From a checkpoint of a small mixture-of-experts model trained on Wikipedia.
Size: width 448, 65.5M parameters.
Experts: 1 pick a token, a softmax router.
Training: a variant of Adam for the experts, 332M tokens.
Below are experts of layer 3 (counted from 0) of a mixture-of-experts language model. Rows are named gate (a neuron's input weights, with its number), up (a neuron's input weights, with its number), down (a neuron's output weights, with its number) and show model dimensions 336-447. Each number is 128 + 32 x the weight over its row's rms, rounded and kept within 0 to 255.
Before each expert's rows: "mostly gets" lists some tokens that are sent to it at least half of the time. This comes from a sample of Wikipedia text that the model never trained on.

# expert 3
mostly gets: " W", "c", "ag", "qu", "v", "ab"
gate0 [145 115 111 158 142 159  81  97 164  72 161  78 133 112 170 130 142 153  96 146 164 156 192  97 107 122 109 137 158 121 158 118 139 135  94 125 122  80 116 102  84 127 104 116 125 115 107 152 117 126  97 196 163 136 189  91 164 144  96 150 130 138 130  57 105 165 135 129 140 134  95 150 124 160 114  80 140  73 170 128  75 140 146 210  96  79 112 112 144 171 120  89 121 105 101  98 127 100 136  66 129 130 152 175 122  97 102 148 120 123 159 108]
up0 [129 144 140 152  85 109 106 123 101  98 141  61 115  54  55 123 118 136 140 106  93 131 114  99 128 117 126 176  93 140 106  42 139  86 130 144 141  80 120 114 168 149 108  91 136 128  94 189 105 195 122  92 160 104 163 140 108 166 112 157 123 110 108  95 123 106  75 153 126  45 126 146 155 171 110 102 104 168 122  97 163 105 101 135 149 127 156 146  80  57 142 238 197 132 122 104 151 154 105 113  97 112 182 172 177 162 110 130 176 137 157  98]
down0 [ 90  92 225 120  96 122 127  99 130 154  90 154 154 103 147 175 168 188 173 134 174 178 146 133 111  70 137 156 146 151  58  86 164 119  62 106 142 105 148 171 141  95 160  97  58 152 164 126 128 120 155 188 135 169 173 105 183 133 103 104  97 128 119 143  98 140 136 105 130 125 126 155 126 162 135  93 132 132 147 104  61 142  75 158  65 145  87 163  97 140 110 163 140 111 124 127 191 177 124 138 137 144 147 146 127 154  96 149 130 102 155 177]
gate1 [108 133  87 124 145 156 104 131 133  62  99 143 167 141  79 149 141 128  95 105 160 124  93 122 116  85 165 156 215 168  77 114 130  83 114  91 146 158  57 132 135  76 140 175  99  99 141 188 152  96 120 147 140 115 135 106 117  91 212 123  71 140 123 116 120  82 134 129 152 138 151  99 152 166 170 131 103 112 134 146 123 183 130 102 105 157  39  90 119  95  56  75 173 150 129 126 107 147 139  88 129  95  89 115 137 111  71 142 166 117 163 169]
up1 [173 137 159 138 202 145 167 112  79 120 118 172 169 133 121 139  92 172 129  99 136 109 128 150  62  89 143 121 102 164 149 124  67 130  95  96 131 158 118 126 170 104 107 183  92 112  66 140 100 116 141 102 117 111  95 103  98 123 133 172  82 148 180 163 165  96 116 157  97 146 114 132  99 147 142 123 110 129 118  99 133  98  74 161 107 200 127 146 212 100 187 101  60 141 135 115  87 105 131 104 109 141 151  92 147 120 144 133 105 154 137 121]
down1 [204 136 187 129 134 178 128 100  60  53 147 144 115 133 140 116 140 127 184 117 115 124 132 139 123 180 146 114 127  60 107 101  47 118 126 127  73 107 172 129  91 138 139 170 148 166  91  77 167 155 144  92 187 100 132  89 136 155 132 137 132 109 192  98 129 201 145 188 132 109 139 112  94 136 159 134 138 118  93 129 107 124 134 130 154  61 156 115 178 114 153 111  83 153  68 114 118 140  84  88  76 122 157 138 112  62 126 152  70 154 177 106]
gate2 [117  91 116 146 100 130 168  85 123 166 100 123 133  87 139 132 163  91  91 172 113 174 152 198 152  80 105  91 142 140 146 146 182 108 169 217 106 107 190 162  98 192 130 114 130 197 142 122 113  88 154 103  81 156 101 127 156 134 125 113  82 153  78 181 124 171  89 132 125 105 128 139 198 131 201 144 148 108  64 117 109 105 116 105 116 118 143 160 101 103 113 114 144 138 106 136 112 121 123 144 104  72 117 105  68  96 142 123  78 107 101 143]
up2 [150 135 232 153 142 145 129 139 151 113 105 142 138 172 136  70 115  73 116  70 131 164 109 159 156 163 142 123 187 131 115 131 167 106 129  94 105 126  87  75 149  97  55 149 122 141 111 154 100 139 104 115 115 122 120 119  60 148 108 105  92 116 135  86 116 136 168 132 141 140 149 154 130 119 108  82 171 131  70 179  82 131  91 165 142 149  62 157 107 159 147  87  55 146 167 166 103 106 200  86 152 157 118 100 133 156 100 138 157  71 122  89]
down2 [137 156 140 143 161 125 143 100 107 172 128  75 135 138 103 128  83 166  89 157 178 125 184 166 120 121 117 115 157 142 120 110 141 149 200 112  65 101 144  84 147  79 112 117 116 179 184 160  96 107 164 105 101 157 158 128  90 109 175 149 116 124 124 140 145 147 152 144 135  96  92 163 122 111 169 136 134 106 103  99 102 157 183  95 179 123 157 190 103 132 118  95  90 162 104 113 181   8 149  90 182 155  90 105 143  99 120 168 199 100 134 157]
gate3 [106 135 172 164 148 159  97  89  99 132 133 116 110 125 154 191 137 197 108 121 118 132 115 117 148 104 122 127 148  89 146 143 136 197 155 106 145 133  87 119 116 193 146 122  97 112 105  55 189 108 125 132  97 125 100 135 189 124 101 139  74  99 108 147 134 125 141  55 168 157 184  69 134  83 114  63 120  92 134 112  41 116  87 153 166  62 145 151 125  84 113 128 184  82 151 162 133  82 126  99 172  74 146 132 129 100  67 140  93 144 161 113]
up3 [157 140 118 141 127 163 170 168 113 114 159 151 100 118  91 124 151  94 151 106 128 151 136 113 127  97 119 185 133 164 146  86 138 137  92 153 109  78 178 166 103 152 141  78 110 131 109 159 124 120  85 110 137 170 167  92 105 151 144 159 141 119 144 147 126 137 129 206 103 136 122 131 125 109 114 132  81  93 114 160 201 125 127 146 164 108 130 102  97 122 133  67 160 129  91 115 169 148 104 107 103 156 102 141 108 196  82 119 129  80  91 147]
down3 [ 92 160 130  74 132 115 164 175  97 170 132 175 193  53 139 132 164 127  92 110  50 175 158 128 144 138 142 139 115 153  89  80 104 138 126 108  91  97 193 149 140 124 124  69  98 139 144 173 130 155 117 139  98 142 121 122  69 166 182 179 131 158 136 132 145  71 167  89 121 209 127 156  81 174 106 143 134 141 172 122 181 114 120 142 120 119 102  75  64 133 115 131 124 161  95 145 181 103 114 120 119  87 114 143 169 176 113 149  97 132 127 134]
gate4 [131  71 160  96 168 163 108  59 173 204 125 115 122 138 152 128 177 100 131 164 115  90 124 104 111  96 157 128 101 147 112 144 105 145 155 127 142 152 127 112 136 152  87 213 131 120  76 124  79 104 124 123 179 164 118  79 179 182 154 115 164 134 127 184 114 188 155 155 117 164 138 125  90 135 113  83  86 103 123 180 161  95 128 157 140 117 119 175 134 108 181 103 197  85 123 203 129 100  80 132 148 108 107 126 143 182  75  76 142 148 127 119]
up4 [135 194  88 127  82  54 159 154 179 177  54  87 117 130 156 100 171 164 162 109 147 136 113  85 145 156 107 142  87 119 141  93 139 118  72 167 106 169  81 144 133 126 101  95 159 146 118 140 107 153 166 113  89 138  83 166 133 179 122  93 122 184  87  94 110 115 132 128 146 101 159 128 184 126 118 165 153 100 160 148 118 124 146  59  81 192 139 107  71 104 162  51 124 118 135 135 163 151 162 113 137 123 164 116 132  86 185 142 150 103  51 117]
down4 [110 155 117 110 137 138 141 162 185 127 126 125  78 124 141 102 139  96  75 102 123 123 137 154 198 177  85  98 108 114 194 106 108  78 120 104 118  52 194  97 158 138  72 118  94 157 165 137 130 161 147  95 172 105 127 153 126 148 157  71 149 105 121 118 141 131 134 108 121 127 201  87 163  94  72 144 159 146 144 147 172 145 100 134  62 122 103  61  82 111 146 185 147 125 102 111 126 144 157 190 137 135 110  98 147 134  82 148 165 144 114 135]
gate5 [118 165 137 123 179 121 100 114  96 100 134 160 114 146 162 140  97 147  74 153 182 187 201 122  88 203 108 106 180 172 159 197 109 134 165 143 129 121  61  95 107 179 147 163 102 106 112 186 115  89 109 124 141 134 148 129 134 110 113 139  96 125 126 132 134 149 142 142 105 184 106  89  70 135 112 161 165  92 156 141 119 206 168 174  94 119  69 112 169 125  74 183 163 114 146 152  98  60  80 158 196 130 117 164  89  57 114 150 175  85 146 105]
up5 [126 113  57  95 156 174 132 159 132  94 151  72 164 130 106 151 144  89  82 147 112  88 154 139  96 132 138 169 130 148 109 170  92 137 165 151 171 112  90 125 111 154 167 102 121 156 134 114 141 127 118 113 141 117  87 170 141 145 175 119 126 147 173 150 199 126 148 148 100  50 136 189 110 127  79 194 136  51 117  76  94 157 111 105 145 124 122  95 148 114 140 152 112 158 148  98  80  80 149 157  65 135  94 115 109 133 120 163 183 159  75 201]
down5 [ 93 147  70 115 129 157 114 125 118 131 178  97 154 131  98 142 185  45  72 143 158 150 123 125  98  89 123 129 156 157  99 155  75 152 126 148 147 146 143  93 108 141 154 101 151 184 115 128 135 113 145  97 157  75 138 110 153 115 140 118 142 101  93 127 190  98 126 164 112  22 140 154 146 117  19 143 102 124 138  99 114 166 101 109  95 142 163 113 144  96 172 154  98 133 105 122 105  79 148 155  72 175  98 107 106 172 160 170 194 102 167 177]

# expert 2
mostly gets: "ina", " John", "á", "ai", "ara", "ford"
gate0 [144 110 125 105 107 105 140 180 202 107  83 111 177 213 233 138  86  90 103 131 117 165  78 124 152 165 169  94  79 115 111 103 145 111 124 141 130 123 151 121 146 118  89  72 147 157 113 128  48 155 143 126 128 118  84 153 191  83 104 132 186 103 144 119 183 144 100 191 114 126 146 114 153 129 139 136 151  87  97 172 145 108  72  59 150 166 114 170 165 150 109 134  79 114 119 129 149 123 119  92 133 156 105 123 110 142 132 113 188 104 158 125]
up0 [140 117 129 117 127 139 137 133 116 128 133 144 155 123 103 128 142  72 124 131 141 131 101 188 138 123 118 134 156 101  92 153 122 192 134 155 121 121 158  92  99  61 107  85 135 170 125 117  83 134 151 164 145 175  98 140 129  88 127 184 159 113  88  88  82 174 154 135 154 128 116 161 169 146 160  76 143  96 131 143 198 139 133  51 142 153 116 127 125  85  89 182  59  96 116 120 103  72 119 112 162 116 182  90 120 119 149 111 189 165 116 108]
down0 [ 82 164 105 104 182 102 108 182  82 153  87  73 122 101  89  92 109 165 124 171  52 119 153  90 106 164 192 214 165 153 111 161  96 161 107 123 118 118 161 110 171 118  76 150 125 109 158 143 145 123 127  86  97  82 116 182 136 145 143 148 127 188 128 125 114 150 117 138 163  64  66 151 163 145 139 135 108 112 155 100 103  98 147 138 109 146 134  92 135 107 175  91  93 184 143 119  89 150 104 116 123 149 122 104 186 149 167 139 142 115 108  50]
gate1 [168 149 124 143 169 143 180 167 124 170 131  99 166 121 149 128 145 129 101 174 141 123 144  82 129 123 148 162 121 134 115 139  79 134 132 144 158  84  98 115 165 149 123 113 138  93 160 115 141 173  88  43 160 142 134  93 127 104  81 176 179 161 157 162  86 146 117  85 177 107  97 119 136  88 163 121 135  62 107  84 149 162  63 104  66 171 133 104 147 153 148 121 158 154 108 132 199 144 121 138 152 161 119 152 192 116  99 119 132 113 124 155]
up1 [135 102 102 135 158 129  61 134 151 168 130 153 104 145 138 168 159 146 127  89 149 101 124 118 115 209 153 151 129  69 144 180 122 141 109 142 163 108 139 141 202  87 103 141 108 126 105 146 126 115 156 165 121 156  99 172 146 145 162  57 145 148 136 106 129 134 125 143  73 128 176 147 103 131  90 118 112 176 141  79 131 100 190 213 133 119 142 155 118 116 102 121  77  81 115 150  33 132 142 103 116 101 134 109  80 135 159 121 145 118 112 141]
down1 [105 165 152 168 100  85 129  50 149  82 101 124 123  78 173 148 196 140 154 105 182  75 142  96 133 169 127 145 147 122 141  91 122 129  81 149 136 112 114 151  83 161 162 130 157 130 110 156  34 113 182 150 146 136 112 127 140 170 131  95 151  50 165 144 102 149 123  87 124 104 116  63 123 130  94 102 133 133 123 113 107 170 152 156  81 112 124 118 135 136 173 119 123  75  95  92  95  65 161 130  96 154 167 195  50 146 137  95 189 105  60 114]
gate2 [143  59 125 147 136 106  86 167 102  96 146 123 181  84 165 120 103 112 169 125 171 129 151 131 114  87  54 162 106 163 186  99 141 116 122  97  80 159 153 184 122 164 152  59 165 156 137 165 108 104 151 143 146 166 155 163 142 133 146 123 154  86 124 159 194  85 154 105 124 111 115 158 151 180 213 140 102 135 120 138 147 134 138 166  83 141 108 106 197 137 149 140  96 117 163 148 147  98  78 140  61 216 130  95 161 133 167 142  85 202 113 105]
up2 [108 139 158 108 126 130 159 169 169 168 162 108 106  95  47  90 123 146  86 143  88 148 130  98 101 126 157  49  99 168 142 181 150 142 109 125 151  63  68 126 173  93 109 157 139  41 109  75  76 175 122  86 128 101 100 134  84 147 186 157 101 166 131 136  77 181 104 196 108 171 142  97 185 129  85 138 155 156 122 132 149 146 130 146 145 108 151 104 109 130 125  39 219 113 144 146 124 171 121 139 167  91 125 166 115 147 108  73 152  64 128 160]
down2 [115  43 183 151 165  89 125 164 102 136 134 189 206 101  80 102  35 126 161 129 131 100 209 135 117 166 105 199 107  96 196  81 138 170 146  87 139 184 146 118 116 119 134 116 116 160  90 115  82 158 152 139 133 151 118 142 124  87 145  67 109 192 118 146 136 142 151 167 114 145  93 145 118  71 156 118 140 126 128 138 120 154 143 180 124 152  97 131  95 141 128 130  97 141 130 167 151 101 110  84  91 128 152  75 120 171 147 131 105 162 122 135]
gate3 [117 123 152 101 177 123 131 123 144 119 142 147 165 202 148  80 128 149 119 116 158 145 147 135 154 115 168 116 134 128 176 116 135 109  91 160 101 113 110 187 164  89  67 104 113  88 158  99 116 128  98  75 138 147  99  95  86  84 111  98 135 118 110 110 103 136 120  86 152 170 189  90 132 119 179 100 170 106 105 155  68 122 151  92 168 131 127 115 129 165 123  57 155  96 100 138 104 132 128  66 123 132 140 116 117 101 138 172 159 127 101 129]
up3 [108 114 136 100 127 170 125 167 136 183  84 150 120 109 172 172 110  84 121 123 132  75 103  85  79 106 157 100 100 138 134 107 135 196 115 144  86 152 153 149  79  93 114 116 143 157  96 108 124  87 140  92 123 147 153 159 170 126 117 129 116 123 159 203 129 156 111 159  59 146 108 133 168 135 113 123 128  81 148  91 146 138 122 126  99  98 169 134 148 132 134 140 109 124 128 133  89 161 188 120 110 148  95 103 158 115 107 119 140 134 100 114]
down3 [137 136 107 148  86 137 159 128 116 171 153  99 150  98  91 101 187 132 120 136  72  84  97 102 136 165 119 119  73 127 102 136 111 145 168 102 158 182 149 151 169 133  85 163 185 124 129 207 121 128 209 134 146 137 189 118 164 122  91 141 152 118 157 116 123 110 161 197 141  61 118 136 190 130 131 160 141 114 172 161 186 120 142 100  80  88 157 131 133 121 197 165 117 127  85 118  57  93 175 148  75 179 145  98 121 119 239 132 154 173 116 127]
gate4 [147 148  69 147 155 114 111 203 123  65 113 180 147  90 113 111  93  83 138 126 100 149 132 111 167 135 151 211  99 121 131  86 101  88 145  77 111 107 165  84 101 146 166 145 134 168 131 194 112  86 154 129 164  88 143 165 143 117  97 124 171 181 128 123 163 155 142  93 142 115  53 100 118 131 122 119 104  63 128 142  94 155  99 143 143 140 223 104 114  99 134 156 133  87 128 176 101 139 140 137 120 167 111 170 118 206 105 184  90 135  92  88]
up4 [120 150 183  77  96 129  88 134 151 148 145 216 169 132  96 145  90 140 130 160 117 112 160 142 129 130 131 109 129 160 124 147  85  89 104 130 152  90 119  95  96 159 105  91 107 126 142 126 176 118 162  88 116 139  42 128 155 156 174  96 137 169 164 133 154  94 131 107 119 140 115 116 122 182 197 148  57 167 161 106 154 162  54 144 154  77 122 135 132 139 104 126 161 131 114 112  59 158 145 154  85 136 118 109 132 123  55 140 117 106 116 168]
down4 [179 112 197 153  96 157 119  71 125 188 130 109 151 136 115 114 167  93 143 122 157 136  96 128 149 140 115 145 103 132 181 115 110 100 138 105 132  89 124 105 150 139 167 108  97 145 111 150 120 144 174 243 149 143  94 101 123 174  88 133 113 123 126  95 108 139  69 127 170 123 180  66 165 147 153 163  69 107 130 161 154 153 186 183 124  86 110 160  89 147  85  97 137  70  96 133 123 161  95  75  65 142 161 215  77 148 117 196  82 171 115 148]
gate5 [107 143 104 112 156 218 192 151 179  97 158 183 169  96 138  96  51  94 137 124 123  93  95 119 168  76 132 126 143 134 173  99  65 121 168 102 160 127 122 135 139  70 120 106 158 146 126 170 183 117 119 119 142 185 129 192 137 110 175 155 118 133 133 201 149 162 111 100 134 188  67  80 123 152 124 128  86  86  81 157  91 139 148 131 103 127 180 100 101  73 116  96 155 118 136  80 165 132 149 176 117 123 150 126 167 122 122  88 130 171 110 140]
up5 [183 100  77 125 114 168 157 158  58 177 162 151 175 141 115  58 158 149  92 121 161 101  35 125 172 109 141 130  80 123 104 137 162 128 146 144 113 135 124  92 113 176 112 116 114 108 140 130  61 154 117 142 171 161  88  81 133 108  65 115 132 170 164  69  89 191  81 140 133 128 157 156 166 155  96 137 110  92 166 109 153 121 133 147 173 129 135 125 162 122 134 149  75 144  85 167 136 164 135 115 126 173  77 134 151 121  95 148 130  82 132 139]
down5 [175 113 144 190 173 153 120 136  55 101  96  85 104  64 120 100 119  99 136 109 119 142 132 116 150 146 152  53  64 101 115 149 146  96 104 125 170 101 113 103 136 114 152 125 115  90 126 106 153 188  76 188 113 147 131  94 118 103  61  96 140 178  84 137  93 120  87 137 134 175 192 126  76 111 111 163 164 119 120 135 130 115 104 157  63 143  98 156 100 189 107 154 139 177 165  75 142 105  88  90 108 117 134 152 189 137  79  62 133 122 145 168]

# expert 1
mostly gets: "\"", ").", " r", " g", " b", " s"
gate0 [135 176  83 127 120 214 105 110 159 109  51  93 127 123 137 147 142 113 172 129 132 106  56 131 127 135  84 184 142  45 143  89 114 167 178 141  83 160 132 130 125  98 122 102 175 155 131 169 159 147  97 144 183 104 101 145 103  87 103 156 117  97 134 126 142  93 126  87 147  67 128 111 128 136 131 135  74 137 134 125 146 161  99 178 152 187 102 136  75  85  85 134  67 133 145 143 122  97  97 116 136 153  83 124 146  96  90 161 132 157 142 114]
up0 [102 132 131  84 107 168  86 125 131 135  85  88 147 185 143 194 113 163 130 140 148 142  85  64  54 144 113  94 155 103 173  87 114 153  67 157 130 170 154  88 115  65 156 123 122 105 127 176 131 144 123 168 180 149  93 150 179 129 179 105 183 157  90  82 105 134 148 164 106 123 157 102 148 139 153 130 120 201  81 115 152 143 121 178 113 101 106 178  64 149 120 142 149 102 159  84 160 118 128  83 118 139 158  65 166 118  92 151 131 139 165 144]
down0 [ 96 117 199 159 149  51 123 153 126  91  42 105 133 101 166  73 156 124 112  76  34  99 191 179 120 172  71 184 136 138 107 134 133 107 150 112 122 130 150 110  88 114 160 147 141  92  93 192 114 139  97 134  90 190 130 136 144 132 121 134 152 107  75 142 135 173 104 117 141 138 153 136 120  64 131  73 111 105 146 127  90 123 157 108 120 126 120  77 176 107  68  87 198 118 164 103 122 137 106 137 156 157 151 124 142 117 113 130 131 164 166  99]
gate1 [110 140 118 113 131 105 166 116  84 113 157 121 158 137 143 114 168 109 126 103 152 119 157 129 158 132 183 160 102 172 180 123 110 121 131 178 180 111  99 121 109 119  96 100 154  50 176 119 141 109 141 101 124 176  99 116  92 167 130 144 144 147 135 130 149 154 124 154  94 157 120 144 104 145  92 114  76 107 135  92 144  72 103 107 182  68 164  90 170 158 142 103 104 206 140 137 109 142 171 160 154 100 109 110 126 158 123 178 132 142 130 133]
up1 [195 188  95 121 170 161 112 134 178 170 103 185 112 193  88 141  84  61 119  95 133 161 101  87 170 138 166  90 152 106 119 154 136 144  79 134 107 109 134 166 123 156 111 167 135 143 163 136 172 134 112 136 136 172  92 120 146 173 138 109 145 168 126  61 155 119 103 117  95 127 181 162 113 110 177 150 150 133 139 133 126  99 132 164 185 158 137 135 126 101 104 156 146 178 165  96 124  67 107  64 174 126 148 102 153 120 142 151 128 120 187 151]
down1 [179 168 125  86  94 159 146 158 190 103 133 145 148 109 146 165  96 134 176 161 191 171 153 111 145  74 129 100 134 127 102 120  54 122 143 178 159  91  99 176 139 170 149 126 159 199 134 107 145  97 170 147  81 112 100 133 100 124 137 108 125  85 114  75 105 148 122 100 164  92 100 179 141 104  97 102 154 140 220 183 143 100 146 106 142 124  90 100 156 131  83 195 136 124 108 111 112 128 113 107  62 140  95 156 139 119 137 184  92 108 165 109]
gate2 [150 149  85  82 132 128 106 151  94 141 111 184 147 164 156  84 111 127  79 161 139  84 156  93 156  98 148 122 130 105 102 146 161 123 132 136 127 118 203 138 140 108 143 102 186 111 176  93 149  85 168 165 110 118 144 103 131  70  96 102 108 135  75 147 134 195  95 141 145 116 124  82 153 161 142 153  81 104  74 111 126 133 159  97 108 185 138 170  90  91 113 190 165 153 125 161 141 134 105 197 123 101 105 125 152  71 197 123 128  80  59 153]
up2 [ 99 131  81 161  93  83 103 120 115 127 151 129 109 205  81 112  62 138 100 160  90 124 205  72 134  99 136  77 128  52 133 210 100 128 111  80 131  95 121 142 118 140 118  99 132 127 151 116 134 133 187 118 116 159 125  84 191 137 141  82 118  96 149 105  68 114 113 197 127 111 124 125 130 121 173 163 142 127 133 145 135 140 109 165 159 158 115 131 132 113  97 209 131 114 152 192 155 152 123 111 174 112  99  78  73 127 140 125 123  14 104 118]
down2 [174 154 122 183  99 138 183 106 178 215  89  88 127 133 129 185 150 144 129 147 138 144 111 120  85  94 137  91 160 112  70 132 109 133  51 166  63  38 138 168 165 179 111 156  80 164 151 157  91 122  69 119 111 156 116 160 183 185 157 152  77 123 129  82 150 132 152 164 154 149 111 170 143 110 152 161 121 163 158 124 133  96  89 163 151  98 142  82  60 141 176 107 114 134 170 160 161  90  70 167 156 139 113 139  91 159  97 105  97 145 141  95]
gate3 [ 99 133 169  78 136 171 166 144  80 198 124 143 126 203 168 160 132 145  99 137 122 105 165  71  95 142 104  99 103 151  94 151 158 124 108 154 149  91 101  93 129 111 141 137 123  80 161 116 122 103 189  44 106 119 133 102 115 111 130 142 130 128 158 100 129 112  98  75 118 117 108 170 104 168 130 130 105 187 114 120  90 191 155 103 106 145 153 139  95 128 120 154 123 131  98 103 126 144 127  99 140  81 129 115 143 109 142 102 182  98 129 170]
up3 [161  53 129 169 108 130 133 146 113  75 147 109 102  90 186 130 138 120 128  85 113 112  93 147 100 121 146  98 159 109  76 156 131 140 110 128 114 118  94 134 155 203 138 211 113 152  93 136  94 153 123 155  97 117  88 111 151 120 217  86 108  91  89 111 134 148 180 107  97 107 144 138 139 128 140 125  89 169 151 116 184 172  70 133 103  96 142 154 136 105 160  69 176 110 146  58 189 118 156 133 175 178 104 125 164 118 135 198 172  90 100  80]
down3 [133 124 156 144 141  70 152 107 152 129 144 141 153  90 125 126 137 146 147 102 103 177 117 167 149 122  80 136  92 193 104 161 106 111 128 101 106 149 104 107 133 130 128 158 106 137 125 112 129 144  65 121 113 135 127 124  49 180 136  67 113 162 138 125 108 130  80 149 146 104 110 136 116  47 108 100 134 149 144 121 146  96 148 164 116 162 198 205 135 141 169  99  99 113  95 127 188 135  81 185  81 118 115 121 147  84 139 159 132 121 184 112]
gate4 [ 69 120 120 149 148 138 229 104 130  80 188 126 163 155 132 128  80 165 111 137 153 108 166  89  71 154 134 116 111 142 135 137  72 137 138 148 151 130 121 115 188 100 156 118 129  86  96 133 188 146 137 165 127 154  93 154 171 100 132 128  77 142  69  83 132 123 105 167 202 132 111 106 127 155 129  82 151 134 153 130 138 149 126 124  82  70 108 129  91 135  83 105  88 146  71 124 142  85 116 146 111 122  78  99 114 147 101 148 189 137 153  81]
up4 [135 110 108 115 133 158  54  91 173 112 149 123 113 129 110 114 142 150 123 135 162 157 115 127 154 121 139 139 105 148  55  84 185  81 168 145 137  61 172 159 112 200 151  93 132 120 151  69 158 103  86 116 133 101 215  65 157 136 135 136 159 132 149 141 153 173  84 148 128 189 106  69 113 148 185 178 169 127  72 114 122 146 140  78 145 165 152 141 121 110 130 138 148 141 139 103 163 161 140 148 182 153 177 103 110 119 105 180  99  74 129 119]
down4 [132 128 108 100 139 121 149  83 138  91 159 119 121  80  50 129  91 172  48 112 119  96 107 135 131  85 185 151 100 160 169 155 130 161 150 115 129 134 145 129 155 155  45  93  83 174 158 135 134 165 131 132  61  83 171  57 127 113 125 133 151 128 131  94 134 103 125 141 165 164 104 103  88 200 159  87  97  65  98  63 159 143 174 136  83 133 114  80 117 158 110 126  97  80 104 111 128  94 167 166 150 111  49 155 128 150 100 162 204 142 112  98]
gate5 [ 43  46 115 119 133 166 147  76 108 143 143  93 151 118 139 112 107  93 125 120 171 113 114 191 113  83 123  88 138 157  63 122 101 172 182 146 129 170 134 166 132  85 174 135 169 125 160 139 167 120  74  72 123 168 178 185 132  97 124 165 112 183 138 188 175 170 148 124 104 144 117 122 100  94 149 117 142 132 140 138 139  22 135 112 130 137  91 102  89 176 114 104 145  99 107  94 154 166 135 135  85 158 161 158 167 127 128 130 109 131 134 148]
up5 [192 157  62 131 126 110  64 126 168  87 159  99 123 115  93 142 144 155 120  80 144 154 149 102 139 165  87 172 141 106 156 146 128 189 128 173 133 114 124 204 101 109  85 141 103 162 154 113 103  90 186 168 151 121 130 129 143 198 153  83 146 128 153 149 141 180 104 184 135  71 130  84  91 123 103  93 161 144  92 121 140 149 204 111 142 153 164 139 137 117 136 126 160 129 123  87 124 118  93 142 119 163 199 111 113 143 124 154 125  82 117 146]
down5 [156  59  61 132 158 137  57 125 172 142 133 164 112 114 178 130 181 173 117 159 140 125 145  93 157 133  82 168 178 144  99 137 151 149 126 182 156 178 107 193 153 152  79 138  72 160 170 160 166 108 132  92 162 116 114 196  67 140 160 176  98  88 113 157 148 149 124 126 130 117 126 141 107  41  96 147 146 147 128 118 102  78 188 123 126 199 173 160 136 157 107  98 189 152  63 113 164 124 123 168 136 163 187 117 127 152 122 122 124  76  85  85]